Below are experts of layer 10 (counted from 0) of a mixture-of-experts language model. Rows are named router (the router's row for the expert), gate (a neuron's input weights, with its number), up (a neuron's input weights, with its number) and show model dimensions 256-383. Each number is 128 + 24 x the weight over its row's rms, rounded and kept within 0 to 255. Numbers have three digits each.
After each expert's rows: a language model's description of what the expert responds to; "mostly gets" lists some tokens that are sent to it at least half of the time. This comes from a sample of Wikipedia text that the model never trained on.

# expert 23
router:121119118142152111121148159136128122153124133151107100096134150112141097111133126090127138112145174072126125133146155156104141145112116119112121120166150122090100149103130158118176121154109151134094123130129128091092161090114165099085142125085105123146081104162111147102105126115132150117150125135084157163118140139101121092131086124098121121134118148101116124171123144115120163162112
gate0:150116102168124120129102167162116153139096126139101127164126157068119121114140124121126134137113124122206081105091141108116134158123095134131106133139125159108135111123103118157134124148146158137159157118130127137114143098164140117125120054107078133151116148166121134142102118153121171142129126149096145146159128138163160107127123119111134131129125114091125116116139106126082153168152
up0:103122154109141099105097129095078097081145113161172105114122102121156144097139162159117177115144130123132121072109132132108103140124096118130146089088080103083161090182082126106111161122109195156126143132155126113138137121129159121108144099141098116101132125110119141140091129143111137074138110170140149152138151109106144151135116159084122143153153124126102152124119105127111132133088
gate1:092158114153152106116146144091097151154172113116160084105128138129142116095097100138140092120128109103152145110114199084113115135115148121110085152095140116116131098120144144118111122105139121155137133145169135158140110156125146098146111183181180173116182129150131169128107069152066130120123099168126161165097153145115113128105134128131136150125102109098158143150157104115138127119153
up1:148113153139088121093144126079146097120143141136120162118159110134161149143108098145142091180129110129119156133133127096127095135076102129102125072142121112138126186149155114094124141117131124123137125107134158166142153148175130121144090093133167153103097154163104080134149134138137125104155163100126118134099149132133188126149118153097101162125133186142158184117076142109132149128132
gate2:121134101149146130159163155122118156121124141134143118121115146120107134153131073111114144165111110137137138149130109137105114128120115162101142098165134114102139130143114151080116149114124136129104097102109106102106140116079136146131108150119092093127125132115153126154148131130125115142122138152149118112110141105085121138126136166134128114160118163108135143111134133092118113129152
up2:134112159151147133145113157113153168121123152094134091164157131101103144158128110134124156138129129116177151102149113132135164132139090130139168147162163154143112132105117164117147104157149140159129156129103126138167137098136092113079127121102151092147155155176140070095125115133146127121159135122106099121158134139158109109181104144134173133104102138110126108142146131126107141191108
Middle syllables inside longer words, especially after con- or re-, such as underprivileged, conquering, Benefactor, plus spaces before numbers.
mostly gets: "bo", "pos", "fra", "gna", " Cla", "lio"

# expert 55
router:109129108136133144137141122165116099118127114116111096119122113122130114091104115116074115146107178112154099136084139145140123121180082126104159100123155170111081146128107116101158109119096049117125124117182164106124127122128145142105150121100097096163130101172142145072139121139163105158133156093095121171117160125084132132142073125089083136151126090126161128173158142130165154144103
gate0:122132120142146139084122124096133133138116133114169094153107146101149105106137126056160139121165096137097175111137159117124131111165049134171127118146163145140125151127113128147135135092109150135149086121136160141146165071156129106131113151142096127151172118101136145117103112131090118126109124115152187174118117150138121160172134157126123135168138159154132124153097146109091091139129
up0:127147152150163133161117143092165129086105147117107121127139104140108123108163119126114107109143130135144152110150104165125105153127174105116131133166163100113166099108126102156110109150092144125119116134130161137129122130128131095131166098113131160130173158123127132136108153161139133138118122175141112122147149113135124107191151119148118136115158087109114169124113143124146130158134
gate1:126134139138084135129123133157096121123142135134121110093110164132106144130067105087156105127097098142181109152157128108103108124155118141141122133155108103108136106160101115139133142115079134113098144134153178181123130139120127160147157135071108126137107142133139134113136128135115086155147163110129094155167141129111132104108098122120114136121157140141124111136179130108094119045166
up1:147134121112125156160145160107080120095120134119128123152162103192117134128121140109146141130126121097146157129156137137091122135137091132170170122090131090121168134125089104139110056138160142097111116118170132125097168122142110098141099144130186134100118111149126107138172136049068052095124138133153140092136149094201114155117103137108116084127105099153168117121136146126132118146139
gate2:130117141157127126171122142157125165104118151157129142149129144091148119120123112131097086179134136123120165120155145130129098112163105121116126110102132169132129116103084133119156117111078132173108120126132135135149101129141129116137141152142096109095112097127141169126135140134183090106136099107137195113149132144116138128176149100098161120066110152105126105098160114135153100134081
up2:140126150119134121177122126103095081177118126126130139147148124119123124166143096129135160147104093102144155107102135107126105110187134149118121153137123116120129171159137159128159104124084122125110149139119181147156085127143125108125125109067147169077133120128107148088090096117157098095163111060159104192127139131123159131148134150127146135091150071199132158124126115140127147135120
Newlines and markers around wiki section headings and table rows, such as ==, ===, and the No of Nominee, plus negation words no, never.
mostly gets: "===", "==", " No", " ==", "\n", " never"

# expert 5
router:116108124156157130136163082146123107104102131113146138119138128158148094132124135138127112101160109130085122148110138156075122137154129091107147111111115159132128147079136153130128148126125094133130110116123120107093141113113156117104119110119121124098163067172137174137127131092158141130148191080106174152116122136121160084124119142093087139117106116106145134132159186127171185155109
gate0:120144147160121140133147141137084111142109114130123128102139083111086109101077102153130100106147152164115120138106140156163131125175120099130177129112136148129111118112146152096154161111125121113128147152114106125139160111140095119144088128109100108104134101088114111156054104109138116106100137125136140133114148095123131103124105121102151151106099115132127078140134115116136164139145
up0:114149129103120158156109162100063161135119092083134155129146115098109046156164147147140145096137119127148094128153112183142124139140148103150129097131096098143112135130113122157134149117120138147145136144062147142140139143132139132118206141116114088100155147133118120145121116128157105148096121138139113088127128127106072140174171116132178123171090111109110110131107123176100102146084
gate1:116114120150160138133146112077098115122126122099124156169123154175129121130125141195135090115150098130125133088138119151150157124129157114106122121122148152130112140166106076154106130133083119077145112163152112128109151128073091096118150122087104094108092103173129129123111090153143143138153136185142130118144130161120120116118117131116141092084126107132112171118067127131111168137128
up1:218134137137154151105146092127106144134150094115160129104125095110109147118140115156145141127126143101122164144173108105095142145120118167142153120090128123174129126103135085143087160149157100099100117107145164138137156103143101124156128131125142107124136093157120124118117114143158084143157112143152098118118134136110144126121112111103100122123125163125130095140118147121135146106074
gate2:130127105112102104171122138108086173110145105102113141111135125150153152149182129122125177126136126130125141141127094128091134103129095129136156152177153154106101123091113143131119110123120139092163109128157151133110123135128090167129136132116100103161182110184122058117109131140152102118124174105087107135116121169114134122109101158089147133134107121115117104150148128140173108133176
up2:173114116146140130157141089094111127138078146176139124157109173125119128118152159111158112111111139140154107127091119149117127099122124080142134143126081158133142114118108119126139105108127144142151100114084135115130107122143148147119115137065112091083139152097140127113119134103132144138164133147111121121101110119145157130116176108175123142116113109115132127078125121113094165143160
Bare space tokens before numbers or words in tables and lists, plus common first names and name pieces like Mark, Tom, South.
mostly gets: " Mark", " Tom", " Western", " Sam", " Jack", " Buck"

# expert 27
router:093099126133137140094133121174121127112095144121166148125147115143088123089139124099121135163142165089090090150100150136104127137114102129097146118144141155134073140120111139123139109164134096163163160182116148118122181123121105095107110128147127121126118100119134180068112113116139135149122127103099169152076158073085119102109102174118125094152122117145115120153146114108132152150118
gate0:073156133133146103136149077167122153143156125155121181145116142122103143153140122108140133113135168141112123131096124145101131120141065116110102124178141109214090097113113131126133114155127103089145132151097100122051149111136181111163101163170149142107127097157101106120084117133123171157157103103126135134125118115079124094122133120091103156167131125133128073111125123118123085118122
up0:128153156120125117154126142121135160118135143083146112123092127178101137113163137124137123111118127129081111132128122099138100107103134116114083140137151133126137131119126124153118115112081142127102148151146143130120140113118124138145096129164163121121089135107135092134134175121157103134107111089116140199191164116165101107126133156182116159120125117141143121072152084176140147110131
gate1:144110154113163126158145135113121106134079139101133188122169107076111146127109148147128125175129158073164153123103125128089137119133135090092183147133137138117107105107139135102149147107124115105128094127126107125120116131098109150115099145151149175119126081076120148071143147157175125096108127169133142179111138131144129153163168145130103122166109132154116122142161130144135135139096
up1:119161133110119112145112153128148119121151112133120145115157156121147102105137125126115092172103126127102163161117148142139111143103099119108119103138138151129086127148110103100141094137172096153131151146132148158112154130129146117137116111092076093160124154130116152176145078077122168118144122108124115135098132089176141113157114107130103129106171150105132157143111140100132109133146
gate2:096107167140127108155148130095075119132145140121131112167175102128146141094142089135112120129099088108128124151113127115111134149114127132160094157110128138129099145152124129143103052186104148216153138133077149151142147125129141122126087118152114127156157149136113142159139119106154103124102117124117151081124118069069135093167139168152129209074143157115097133118148129114130109130136
up2:140174137187105143108098091138089165103143157086149103125138125125159110126162174116112119122107137143160097120128083139169124104158115128084118124142126174146143119174116158131144130116100111155126104149140140158188109132089142115119155124114102112137149129142100135166115155151151130084138129129123149159120120106118114106073121161126149124151109117117108106144153096139131121131129
Clause-linking words in narrative prose, such as when, while, since, however, that, and -ly adverb endings like badly, seriously.
mostly gets: " time", " when", " while", " well", " since", " before"

# expert 34
router:094094096151151155114138090129078177149123168119103086128136108179113091110122085143113135154160179117131114114105146166134136152129120106106145098154146166099099146105127120112143107142106132153134161148106181130110148119141142121134139098144153089144143130146126154095105125134138167142147137129080151146122159121098165086119121181131084113149105088134121169115155137106140140140106
gate0:158137149125116131103119178139149102138101172132108079141165162094127121142147127109124156098130131120127115102100117124146136108136142136081153127133092152154134136147089107121086147071126173152095144121130116121138152098133154127115092117117147130149109132124091091081131140134117105098067109128105101138136163106113077102153135161149109133150074114126117138163111136136104127140179
up0:125148089125128111131133151132147145091144123153127135098149127125150145128131109131143113123136121095120092130097111104173126079130112149143116140132101139111116147159136157153122096129165109112107097112145099086165117134159144107161142118143150130172148099137090117130116124156164116123106106133123125138111112163136097114142165148160137170140074148080113139134102133092151122110122
gate1:135114114145150157119103125142099143107146162125110130095142131163163109159109100120113151094103109175137130090133150132110089118117173157165144115145103103129136200152132120152115110155069132140113177122110153086148146130127131129186149108134167115119108166116108095140116115189143133144146165137073101108107149157148157177101152157135109119104140135144125166127127104107114099132146
up1:154119144150099149147119085152128094093165127123108117129132125162153134120089125156094130157139116131126179086070110120125146072106156127108134121140152114123104165132129108116136116175148108139122132150135093147107174124152109180120109129124106151138160112137168155119155132112101165102130142154105091140120100131133107159114140110176138135123117072105129128136141147109098139164121
gate2:104096116143138165145155067165139166125138133106134143134148137160120162158114104140101104141081183171130108147099147182112110137159186108094122112161120175116078161139112133162131161115126104164108144129090147125154093105135171156128096177106146114146115134125149086104111127169162108142138046119127112125090125146139127139114151143104129120127103130128118107149071110086111142144139
up2:105149143116155152118109088086138139127152171129128141126170103122147118141145093079113120124132141079119100133126144151142122162143170136109136126103117117112137117136110083161134150167128129110138123075103134116160114118167139134135129138156142113153131090118120091140106143157166074101123117064138106136120144168121124135101140154094166152155139131135101085104083118128101134138141
Adverbs and past participles right after is/has/was, such as has only been, used mostly, also, served, called, known, consists.
mostly gets: " have", " has", " also", " all", " used", " served"

# expert 43
router:098125132118162103108160122146084142172100158113117110110166150145132130116104129115125086149170162079130078130130160164096095162118110127079113087119150144148114148137128149088176122170117123165104157178120156134106171089098114098097113106109114139133131118161151150133124130105156121159127144084071138166130137106108185107099082143123114089167170093079118173139155123100147123190127
gate0:105139154117128100150113134116120154187126099142100164143106096132112146148107125133139116163151118135190099103153163114129148134130091125072076126136129104136121119147189091135122137130165142148089143159109168093110125120135117094121120139107118128070122171112184138152084130094137157151112126111114089129129185153128149109122153115146167128114172121136171126132128103114118142148129
up0:121131127138118129059098132091109115160120074143141141133140123134138151129115113136118117151130156147108108140154138135102138119117143119145156122120109085157114073079133146169084205118107147087133141090096138109089126095143134119116120119114127130131175126108131119159152109130088125125122092100192127120119167161122127131129129155096180115120146082136152108126169133148179172088170
gate1:125136101127137129119153123151140125140109145145097142139116100160173117095117126136158131168129169084134122123128112132111174155086132153126136085124100114082158169145103180120098084131127126104134150167107116117144102123138130131118131123126111121151136137090112130120119168097113146075130133152129102197101162096102163134124090096134111112138121103122194105142123146083123122101102
up1:116119131123111155139121080084111120124086126100139138117109110135146171113120134147171144108123120165171105108171118099134130140145126132151122126130082154103131136175141110138091127094152144113139117089137134110114111182107104108103163131123151122146077113071109133125141142143121138161151135121155086147133153086172156116122121104061111123150116129065155088125138152146086133135151
gate2:153177086192101082088124142183119153100105112099168134125117114163137163123121147145084095126110114102103134158124119119128095122144128148119128123099128139143148133149108137124124155143156107113123112078163137091078147142108154137159135171100129132154132112162107129139110151158127154115142133107111102143179104103181118146107070152106116144120127117096120111120129163171173118119125
up2:128135097157133150085137164111135169158108121130182131149118152098154105197132105077111144096148128133170124103136155100130135135115154100161173088145078131174118134115159138137174164129120160095152124080170120118110120160136093127177145089144145132139132107088097130120162132148135118128152124106155108123170125179135113157125118144133141142113133149164156105092141147127139129134121
Verb suffixes and participles like -ed, -ing, -s, -ated, plus used, located, published, such, often after was, to, or is.
mostly gets: " used", " such", " located", " published", "ated", " established"

# expert 25
router:106129122158153110089161127154096158159115113118118110120142161134131126124104146109109136104117148113137125127126129166143127170157109110128164108115166134137081140117127153128127146122136143154089147150148144098109134105141141132127138110092159083143100118140140168092116121100151119142161141081103124162111165123084105130160100157092139121132142159115080138105138123144125156126117
gate0:123170142144157162092123148180124129171135116124119143093119120139100096106097155094140139124091182111121125130125096084108148113111112128177196111113144118117113104111136113111087112126114144115110184158123101106117154116111159153086085170112090146137102108117144121159076121068157149091114167123114137119093137129135093142123136160096095150145083134142096114124128139151145152145118
up0:126157092113125124139129093152136136091133066128129110091150148092151116149128159096093148110136099110134106114134103144188133147100105113121111081063123138142118098103170142156104139132133144196124170134088115136145120143100121104143124123122094150096095130085109125135104125103122109077145098129124161151132115108128118095113127155123153127117151098075106122151131151123119106122156
gate1:154160119155140079135107152139126123106104096135070154136126132085149109123164099146118135171116123126184121127132150170171116148135167083133169129164135093117078113149076148154112123057113130132160133135102139120119134142171142142136147140099110081163106115163104139108157136171141117146152129127150092091119099143114147132141156128091181092135118114104168156165106138105105118134163
up1:150154156134097104105060134106103151153146130128148117192129146126133159172118120087129131079128123184121151104118112090143127133147142140162113105158150095127141128123138094087165141128132105119148124187130113093119137147153098143113149119111138105113172136138131152170151143098120107197141123111165106133145121153122108140141078142160171133141094098116151071103152140087124105107123
gate2:166096126160119118143153111150170142126085154146187119119153189096125144133101184110110126123120123158110121126112204135156147139149127153133158096118093139148149129129136115080123154129135151107135163168152156120140122152163133127112147148095136184091183094150162120122046086139165081112189138128142127080129154137132126130121113133122125154104105077126133126117107125114132118118107
up2:110120110147138152105064127167158135153149135125123129173059178162159084149140112139126132094137143153104137098163136094076158096131114128161128138158160119114126125143096127155096143163118106167153146155148139133142128115149160120138140079110160185137123109124138134147126118135146110178140151106159122085115132197078107133136119182149113103146176130112106133104135152122132155157141
Opening or middle pieces of words and company or title names, such as per, ca, con, Co, O, as in Pan-ca-kes, Aero-na-utical, Deac-ero.
mostly gets: "per", "ca", "con", " con", " Con", " Co"

# expert 22
router:099145124161118123073176142148145173109086134088126097128132134160122096109145133101118093180123112134140082129137156142120140122111126082144139131130131122118102175116108138093138150152085120141154154138128131116113155109118155139152123111087107107110099086129072174111126105112160157162131141111112127142132156127111167096125095161139113094153146115115129139110137134122157167124096
gate0:097146115144132100131175119109150103083108095079148092163114145183126136162114120131099080107112118121185112118132110124124096146129129106139180152091167117138121118135159100120122204096122107144113144121148146093130108128104149117125094116122109135093132092118110125108129132144169094162135138088168140153137138123098154108119088093154132125102134109108147120137140133121130141113158
up0:138123122128138126138167119140125124117102113092065094147103130148141142124099127134150101109129144128129141139144162150159122120122122117124161090090125174110125126079102145086126166104132164142144158158139097117147120086144164125154129100124106148096121132124140108089130103086132112128119120137140109129146179087082075110097107173124144132104140108136131106100141180134123111153150
gate1:112150108137147078162126139129156174090106145110104160136151110121113173111141145130130110153142130060128122113109151117106112121091145151133146166109109079088133114172113115171090155109159130126160127117113123098114106086153122119137156101162112068128131131145134143122102102112140181130099156096111142119156162086135142132136158120153124107159128137148131163131130157045087183112130
up1:119160165151138170185144168090135115132149120133117122129109136162177124144152135087102138113142140135152154142147170149094118090122119170123137107127116116135105084120169085134149113140144136077144102163172114121143100110108152124129133105152116134103111149134107118096124122086109095119149142128088132138087107142124100162155093125137154167148109129159131107164104089117104127133115
gate2:165161138157131092116144129123093112121108177093122167110156144130119143167114169106102104151132123151136174130138118123129134136123096124148135132110098153121168149131113167117104122107103112120191071136157159113124133157111109119185141123112075123111104072121120132136140136168124145126117157120099154110144159144119118117175154080114085102131088135106103137149171129105132178129149
up2:177091154106112107126161097096111138129170169168145134147133125129139134093136136154135099174090145114109113104110118160123106142093102140128154125107109142118124161103065130122164125150144076138119141129081115103128128156088066138129116089161103144146122148134105119100132153136182136142116113120103165163154123098142108140113108108122156122110113127131151127134126131151136176098109
Words and pieces inside proper names of institutions and organizations, such as Hall of Fame, United States, British, College, and ph in philology and orphan.
mostly gets: "ph", " British", "od", " Australian", " Catholic", "ford"

# expert 54
router:121134091161143126100135135139096124144121136099127088119155100132145066109137112103102114117148144100125105105123123185120116166130093152142168112109120152127117119120098167117192163110124121168100125138129150103073123057115154117122147107092088101137114089126140179133089098118145120171154152108114138177129135104083099099100090186116093128124162091095138119135117118109147131142094
gate0:133142120122129183136123147123184106113070089123107131097154095122143090146119115107146126100147130178135097153111116143089128118105173113167126103125136138142148120096144116120125106124140132129126147139108152146160126145127164085098115131169171151150140101068149152139112127171124127157132103110103137126075111179118150127133171100127123121087121113134161130122138105130144124140168
up0:127139142074135150117118074137138107076115108119099126154131169116158112112110123124137073146144139166149145158115095130106102113141183104130144111121126171107110110133148134096096127154171107140111146136115128091133131147120125102091122077114196139130159090134115074104144153089133137111134138082138104116077135102147158131115119134130139107185140136123082118092170074136146097090113
gate1:156147130150101154115142125129087128146127120106136110160108105136137127078137113138126145093108111129154079104098127133131106130131114150132147151106109126131132139128136101127152132059118098139080130111181116118097128085110133129127134158130089126085112142125142154149117149094183124142137156099160140151099124118107135102112156135162102144114109096111130117102120118150152151156148
up1:107100147124151111121109162135136125138124140147145186129136135130121134146111089096129120117138164111133138126149114116109128117082144062101071075161157135149131133128108138141092146153134104130133142169116134126111124111134154112150137134180173139163121134158156127140168134117100133102115102115102124097141136110164085237114122138129166130118107147098109134142175126114110030124121
gate2:153108130111142110154078083124089146122149142134164077170122140064132175109144155148135172127115125159100178088138118131124112146150182165133143123117105109160152136146099116151133110107220168116121155113124150121091130120146133133132123105124132134136126097126148139142135127120127112146156148095139105116171118155105151138183159138066140161123140125070122098103138153097093124133130
up2:185125147147117111119124114084129103136156167107106156142144073119119105119098128143095150109129190122085120134087119114106155099119091170131108099133121090152134170137106106205107131107101136118083102118113134113083167133141126125125127138183090097146119122130138163141116124113139168144121148131158134166117155178122127117096181103118069133100134137102145119132131134106125145141093
Commas, colons and small words right after titles of books, films or albums in lists, as in Black Jews, 1993.
mostly gets: "!", " Times", " Hotel", "\",", " Company", " Management"

# expert 40
router:113103098139160140081147136129111137138096136113162120109173132170086129110170109111109108137146159086143088090134135135108142128150088117110146107114111141125116146085095125129152112122128115128143178140146152108104141122153122135140124130120097085122136130153119134102154101111164136123132136108115147120098127129091163130109121172116119135176119105111142174123136162123121134137107
gate0:087091092211143104149175136148100177108113145087131165138137143098097112148107130091146122117129182113162127153139174124119095099103081141147121113147124131138113109126112119115171155156124138131154126120147121110135138117138116142134070132140137106136089136116158155112114105165124124143165105154159131146170112110139114112128125171136111101137165104124149111135112164117173111148083
up0:139119141127065171156170098118153085106118131123079120143111116091112122102120147143151140132129074155143118151139113134136128153166138148106138115148141120106139061132126139095098144137165114137140150119120085137116109136160118154108148116147177117132121135155135108162127091120177115105155123126158114111158125085144121083147152116124130198148112059143075091104139128101132137175118
gate1:146125096144109083183122135090126114127139088133120150163106123132175140151107085098120079120076131090146153137119135124125116155162115150087128103088115115186141165105150111112131139132128113110140149163139121136110115118107137129082130145150148120115147096122087191165096102092107105109108170080135127130135162146099110089192162112149096111104108122157106143111077136144101154124126
up1:078094153146142114116129150137139167101110160113089112091155119123118118096139087105103140183103146096115111125074143064132132159136129148121122145127090097136113128137160144160128145112128147165113148081119130120144086118107131104138115111121179139126116106092135113152141147140114162123114106100160171129152142082143118175116086104121165157108115148142128109116146167117135151107126
gate2:132109078121123149158143165098159147116097143154120132122177139168126125148137146118102117137127123117187155108135169102094152131112130111091139157115134130138149179063151121145113143133079144097133163110159123127120142112118128129131136093134091167116161152129141150105160146123099114134139148138144145124161154113139138142149137125123102122156082125084152139129146151112142148141124
up2:163135135128132108132132157167155118128079165143136162101158136112123139178162083102138109143140122093101131141106117162117148181131128133110110174099123123165158150133145160183108112128098131156137076100147173104106062116133143118158157103133117131125137147120146096137143115161187135162150112125111110116101139114142113139163100122130109122124115112110134158145156148139120136119135
Opening parentheses after names in cast lists and member lists, as in (portrayed by, (voiced by, (2005–, plus digits in years.
mostly gets: " (", "(", " [", "—", " died", " published"

# expert 45
router:109109114120115084113125123139121101134111132109101118141166145130168069079131128115110102132152132126158080128107173125143094183123120137118127105127119117132094157118113140051179105174095138143139105130146149099118128126124143097128134115090136087122111089154120161102124136119138169154163155082118129133077152123103176095166117172138099090144123118123135160125149166126138158136093
gate0:100109112135148082118190096134141121168102126147128111097096093113105108160116127142134130127129129146113075136116115143118133144118131167116127121124151114099152083161132088094132101141092129115169144154113129125160145118144110098141129130164133146098123137132165158120122132137102119112134118127107132091141109130153146133111173122123126095127161168164177159156097130112129154104088
up0:140135129106116128112082081116183107141121136116110148130092131142195157071144129158101142106066121151154072138106130106115123156149146164173163148121110093142130144139113095103127118137107129136110113101125118142124138117140128140116142124117127132141123137092159153155173099114108125142163113163137099125154120121155117177135109125133121113136109125139098100111132111121103121076115
gate1:100157135136111139122121099124119106137107106159145133085161114120112114105104150119114131125112137162141077148141149088113100174134136137132142162160157134113133122125127134112146115097127161057104147181144131123115133088148131130104140137119129125106136121125165108150129093093148145124178164158122111113114121167119130157127127122154150101184105141096119089142144110060140119106116
up1:129162134134137103112152090150154121162118113130104101129180135086155117119125102148122120120131119121136129137090121115103123150097123098149141106136105100130103120150048094158105084156151117134080140099082129122094153130165088133121082094111131086122148121150094107116132075160151122114085128103123118118154135106167108101088155094115108120087122173180123158184113110091106114122116
gate2:158130125164145089162146157145098091103124167111132161140138117141116141138075165099105110139101119136131137176091126142166151150140148126133165112103115114090182139122135119072121134112157116121090134135088118128109150126097183138095169148137110116162144125145170101132132151121138131154130152122091168131141141136129127120132101123101104123154099137144140139122168203122106109112129
up2:128143063094180129152126123163119097126131136079140113110152098119131099145147107141102121124115097104086163164118144143132166152125141079112155169149098095067153140146131119153071168128142124123112136118059098109103109129169131098111165144149164116109113084120159142115123105117162102131138159174149142121121116157174147107106119091122117128138144109138114103148107123127109128105096
Line breaks ending table rows in sports and election tables, plus past participles like used, known, taken, reported.
mostly gets: " used", " Qu", " took", " using", " worked", " moved"

# expert 58
router:138102090153153131088151121133133151145108134095153109128157149143126088125114159098091109115151133116163118116144141161110134175125119111150157122094139115113131148070127146146186161152116106128128153127144121141127162111128127093132103104096124114145124096152121135114117124127117120166159167093096112139091122140110147146112125121127114113140141098094108130163168124099157130110095
gate0:076167159127125101129114100116141121164127108107118120126118113168132134121114129098114111094129157103132105147141090091093123115141103122180145132141090119126115108104134148154149122157146161133155139106130121147112136169150098118143124131140104124148141083135119133109153145131111129147106109100094136095179135159121120136152117131137173167142116120201107107117144075125125091153059
up0:127146131104113136156133132124143128072089103102111116121049090160116197148137111148136105099137149117100122142131127102141138117136157129060097134184155138107095139114123119111081146121098147087113159114138111138106101112139145118103115150162123136098135130154121102151179118141127115118131094128158112141130159122117137121136135105133128159124108117123152133129155093135113139193128
gate1:183143128109118107112164113111120153121123154099159116109102129138140143127119116117128132118091144097118133088101138134118092116083142107123100137122087136133129124119131147143115143144121129103097161036090126145113165164173126117150126134095161106175149109174159125108144122151132106149119147128124161160107126136156108149146119086119142156137169124114145144152124110127120132074102
up1:166130116109119129162157159118120102098156097145111133100124148139117114127138164123104196164160123123152131148089097128131169130163140086167090140122117109140152130162055097137154109145191142133176122127126136087121143147173136113095146096141167082098144139096176127090127128097128148138097144096126141115141132130120128115124155081166098130129128119169131160116151161116119123161130
gate2:112121091145208139147110120103124144178137097144129127150130120127109107138134116150129126088161124102127119129161167140145090139094099132142180154161120077136119150111141127104136155109139102116088119110153140108121131160083117102170144091119110152125147131065139155132117097122191121106113119137153087100135125137140153149132118154101165134102167172099092111124102084142102122138086
up2:152130161129114107103157110128135140097111125067134151121106120160114126091151113138106145128128098100114109093074103094142134125155172148173119161115166117102098137112092075132126125177124159115163138119087143139155063119155104142133163134138127121115183166109137118118164109160111096123109151142191142154141150100141133131137166161115111112103138131115133149138093115121118142172094
Prepositions and verbs linking a verb to its agent or object, such as replaced by, born to, alongside, including, against, using, with.
mostly gets: " including", " by", " against", " include", " However", " using"

# expert 49
router:076116123132159118096133098148128146138104151103118099075125131131092107115138134099091116118169159096134096135123138162064119147148082087124157104069154133114145136140110130121143145161137136139123155150146152080093145126117157085107147105105125130139099086121142139104139134099156154171129145102119126118119113117111163131111090173129090086133130119092123121126157117110152124173104
gate0:125142153137128127139137075117103092101136139161103139122113123169125133106142155120123127116132120089112123136165082128147118121132110129121133154085099070154164118168147157138192091122163144113147135102083139164122146102122127125142127075091121161109091110119149098100113172131144080144099100112138108114099157115108091124148120121164060096080120116146156060169124156136130116163166
up0:130162109146128138168102113162140099115130125123114132122073124130079164122135174152179118086116175165102080141142103134098105129128109152125135138097146137101089102123120120145110154123084070113146130199170114142114115097151146151138108119143138153173092160109130163126104115114118123145104134119157133136186126103117113123132107140128118120158185105102140111076091138091111128157144
gate1:142131110083112132144110090143153139115095110114141061158116096165113085148107099110123136161130117127090138115127106142105107134164143164150150114132181156114132132113126142109148093096120124148156130121136153109113136109105155161112141112127124118129160117119129109127165124117119127089167194152113142104116098127103130138132124143132152116112076110145108139094109146115173102127124
up1:134132118103135133120072124137106099158129103130155111144130141145114086117152100112127104136126121148133151139110117137132107144126160155161164143120132133120131121140119122121133159113115095148140108127122105121124115133102170152130130105143109135161130108114148134129137128128120109135112199124111185120152104140100101134147098146135059083095124095091146180066127123123111112103115
gate2:116137136154140126126088167137145133105128117169123097103129155124131124087115131117095143119142095143098126121136078133165133093143126133119097117104137127177147152116161144090162079142114099105128137114093092120155118124193121116134122130118124110142100136129155125159138154154138160129158146113167112074154153124099143103121204098102116144145141106109103109092146127110172133122133
up2:121120072131101136155117106146115131102129114165124135145107126176152150143175102083096151181146128119124156087186127113106117100135131118144136145117112104128116129180152161155145110161099117108124130144117170165102124137145154145118130099139134160104096152097175124122159128138147117125122114126111184127127112079094153149134165087157124094101122103123130124126090152115113095114108
Prepositions following nouns or verbs in running prose, mostly of and in, also at, on, from, between, during, into.
mostly gets: " in", " between", " into", " during", " at", " from"

# expert 37
router:109098089114143154104148131142099163128111168081098127147144115141110102102137120128087113132118126096115131129120117123122118126147134140142130161111154110121075142065095121116180169146093104127164128146151142099099122122163136128115133102134125103119137141129135123107116112124134144138119142111138120154147140088089105120127096138139118065136131095093132155105139165096120145182116
gate0:175111127073107143099134132142109124159117118138124157130135104123118108144142121077065132104079166149096110128141115161123141115122120184077106145134125080096134149136108112158118154124118099080097117176100165167108089146146133122137154168123113138078112173134107169129151101125144144132131116102105118173160126114112145131110120093152125104141117072121128108147159103086092152120141
up0:136156142129127123122129109126128190169145131118115124111147174114163153134057142152120141174167113154136102111123130114114158123120125100126111131139153136102145108148179086145128142157120118136092113156115083141104156128135126152161150108137132133151122160140078119060108124115153145100124149087105111107069118141091148107117121100140188171167139138094152157094140144090148074128066
gate1:160124165140131129135175143142157137115149111153128087152151133116099121142096096111110137170165166158126184091070113130086134138080193153108134137153108145090101142178157134102138102107117129111148151122142111109096157119093134137145143100151135157098109140127126119091124151127146129121101135189147141105145134129144145149119114157157110134142132120097078115130084166104100121142139
up1:159089175103136152132132107112134107131168142089123104103092150147136140141127121142133116108059107139146157090118153138156125111127144152135157126139146145164115143114108134150122132129092117122148184103138131082119140123075136139151140140153111132167169107160094122123136136093168108135143107102115121138153142102101118103109089166148145120089193076110156126124137105137100114156117
gate2:153116139171138131160101094123135153112123102099149145118117139128116108129126089112091139126135136124128170079088090108120149178133113127119135138132116096147094084124144126124107099068146074098143154158073150171138121156115143124117134160115158125157160135116133122144117117163123126123148109129156103135156148106144139075139121083161128127107099140088125110147153128135112134135115
up2:109135086085118151100155125179118105133151153129143107136116161140116140137144124119126162107122125088145135136155136107135134118121058144144108162124155150129103115084104162101112179164114119103180120110129081132203123117090119144157173092126127139131127131132123125138147147121112129128150131091094122158121123146119111143130097101112118110145162141140121129084092159105115110118161
Nouns and verbs in music, award, and sports-result writing, such as album, debut, Award, took, record, hit, Cup.
mostly gets: " album", " took", " Award", " debut", " Albums", " take"